{
  "n_layer": 14,
  "d_model": 384,
  "n_experts": 64,
  "experts_per_token": 6,
  "d_expert": 32,
  "d_shared_expert": 64,
  "activation": "reglu",
  "moe_layers": [1, 2, 3, 4, 5, 6, 7, 8, 9, 10, 11, 12, 13],
  "router_score": "softmax",
  "normalize_top_k": false,
  "routed_scale": 1.0,
  "balance_loss": 0.00374,
  "balance_bias": false,
  "router_z_loss": 0.001,
  "init_std_router": 0.00908,
  "lr_router": 0.000867,
  "vocab_size": 8177,
  "norm": "rmsnorm",
  "norm_eps": 1e-05,
  "tie_embeddings": "early",
  "optimizer": "muon_variant",
  "lr": 0.00654,
  "beta1": 0.95,
  "batch_tokens": [32768, 65536, 131072],
  "seq_len": 2048,
  "train_tokens": 335000000,
  "steps": 5248,
  "dataset": "wikipedia_en"
}
Below are experts of layer 8 (counted from 0) of a mixture-of-experts language model. Rows are named gate (a neuron's input weights, with its number), up (a neuron's input weights, with its number), down (a neuron's output weights, with its number) and show model dimensions 256-383. Each number is 128 + 32 x the weight over its row's rms, rounded and kept within 0 to 255. Numbers have three digits each.
Before each expert's rows: a language model's description of what the expert responds to; "comes before" lists some tokens at least twice as common just after its tokens as in all text. This comes from a sample of Wikipedia text that the model never trained on. Tokens count by the router's weight.

# expert 43
It responds to: Word-final pieces in names. Final pieces of words inside institution, award and title names, such as Transpar-ency International, Effec-ts Society, Harv-ard University.
comes before: "of ", "and ", "(", "in ", "for ", "was "
gate7:162124080119138164154134113050127081140116092104075128152114122110147101066136132145097150129093139135105133152069164166153110097121149134154129089167115129091099105115111098120155147173072120116084211126161111143141101183153035104164076100085115150187077091129110135124083181108136083161160109144112086110100124147032111090170086143096134150137122157100109121102120091130167092174157
up7:183156085102110142107169125101135117055172086142186129092106103143112111132072069177160056105125141141131150140117111134188061114085083186148143138097128136086139153138097149130098120135138183141077121105127136107133094086096169143089094135180156051136120109109144176129124103113108069111143192108158121081113101128137064160111093088192134144154143078176155142165171140135102122091097
down7:128153125113053142093087120124072130084079121149106182118067147146049157143179097150152088151112103160156107112093129103162130134141209123132101157083122130148127197132105138082160130117079146142100055118120143130130167128189050097124079067108108063124138178143114170144093111089130109133123126113180177165176111103076147073150116067145100102137113081107136104113109076108084141142111

# expert 11
It responds to: Whole-word biography/geography terms. Complete common words in biographies and place text, like States, University, born, elected, arrested, American, often after "was" or "United".
comes before: "in ", "of ", "to ", "and ", "by ", "for "
gate7:175165090142173117111112133116106151081118101108147074088144202090128172163182098143084110076148163101166160154172133107146170081101100129116075117173133133132102114043119123115128173155159136142114115152116237137117094155121150106121083090097113168172148146102147129141164125104188085148175172114098120132127148110127133164081131091157107119112135159146126169093126071161124088140165
up7:109136136127136093130169080092160130151147098118146098096109166096138205149083115084119189079072160105140141157063102091111085063142168141142116104102132115156121108146061124145132172131173170082147152148130121128153133152140146105181091116137120141093142156160113143103131117140166116158151179137072079117180045158173163105123090168114121148155114083133143153160124092102142167126126
down7:124120090113175097107165098079087158148143159116156122098144134146198144132072124113129135156171148122172132158053133137129196110121113145135091155175131091143108068096125092098142137166166154112127158174120146163111120156116122122181187145125127150148145049071146108169149098142124097170142083206149113091127082065141106075086185133157125084091127174166122092140171086179116125129109

# expert 24
It responds to: Word-final suffixes. Final pieces completing English nouns and adjectives, often before a colon in infobox fields, e.g. Predec-essor, cap-tain, Recep-tion, homem-aker.
comes before: ": ", ", ", ". ", "\n", "==", "."
gate7:150091071119130126106133164135161109117082168138056157135149118090072081104153160181142103068107145106126207101057088092212074181111159064152166089120181141109095164130166100119109142087126051091126158117136099142174171162115145106092107137148148061164124089120143107075114139088146078165097134114097106136130117096116125146077084150187172081090105132129118080176109084137156140152121
up7:130141106087080145164141072145098092153122177198112140122193099084104087090137114113128114119111124136087191134104133132087139115158078140127166153134138127113116141146126165091138195129119139134097131124141115184084118193137129117188137098173101119131073126089126147172125176140107092131132150053096097145143132151123120141140083172153121078089115138178167143101096114112138075113063
down7:147089136060100082126109106128164108120118100106115144092110105164100131142107115164127136140142118147150095108085114114154148187151145126129136106103091153145153154184148098087186099086117079143123130110109096133096089092088134124097192167098155139139103144147127124163109111099127127077074127109152074078141052143118147163076112111169157176141053192148150098162139166107208137081088

# expert 14
It responds to: Heads of noun phrases. Head nouns ending noun phrases and article titles, often before of or in, such as station, line, football, singles, number.
comes before: "of ", "in ", "and ", "(", "for ", "was "
gate7:146124111144153121114118141158077153143105150101166109141076142091111072099097124163168113119115095179116129059112105120161116086146100139085142085147104131059116129141118114160146102158085115147160120142114098109124145127166127120129120126124156085107124122148151133112152146079050087129197096136159152170103160108122188156205155091082124081148095083181148114142176098121122171135080
up7:113120164117139200133152156174070076073105180065132161130144100128142119111140145106073124191131160128103118082060135082124119111114157155094117069112189118100152163141131149083162168160116139127130124146161143129130112135091100060148087158105169114154122145050129182107094039086100122156149125081135148117081084105148100111087135094205132085199129165093113156192114121091136144105093
down7:048163049152122098136069127078100085126006144123126126154118133109095131056162154135165116154090151149132114139087163043162145097140123119144117152128155177128092119125072176077093123106159130161091117131113122191111180106172057104063147097081131098176073128119129135148121124088108145080140131123134164164138096128178160126104162137115129137130111099133101106136105128164150160212136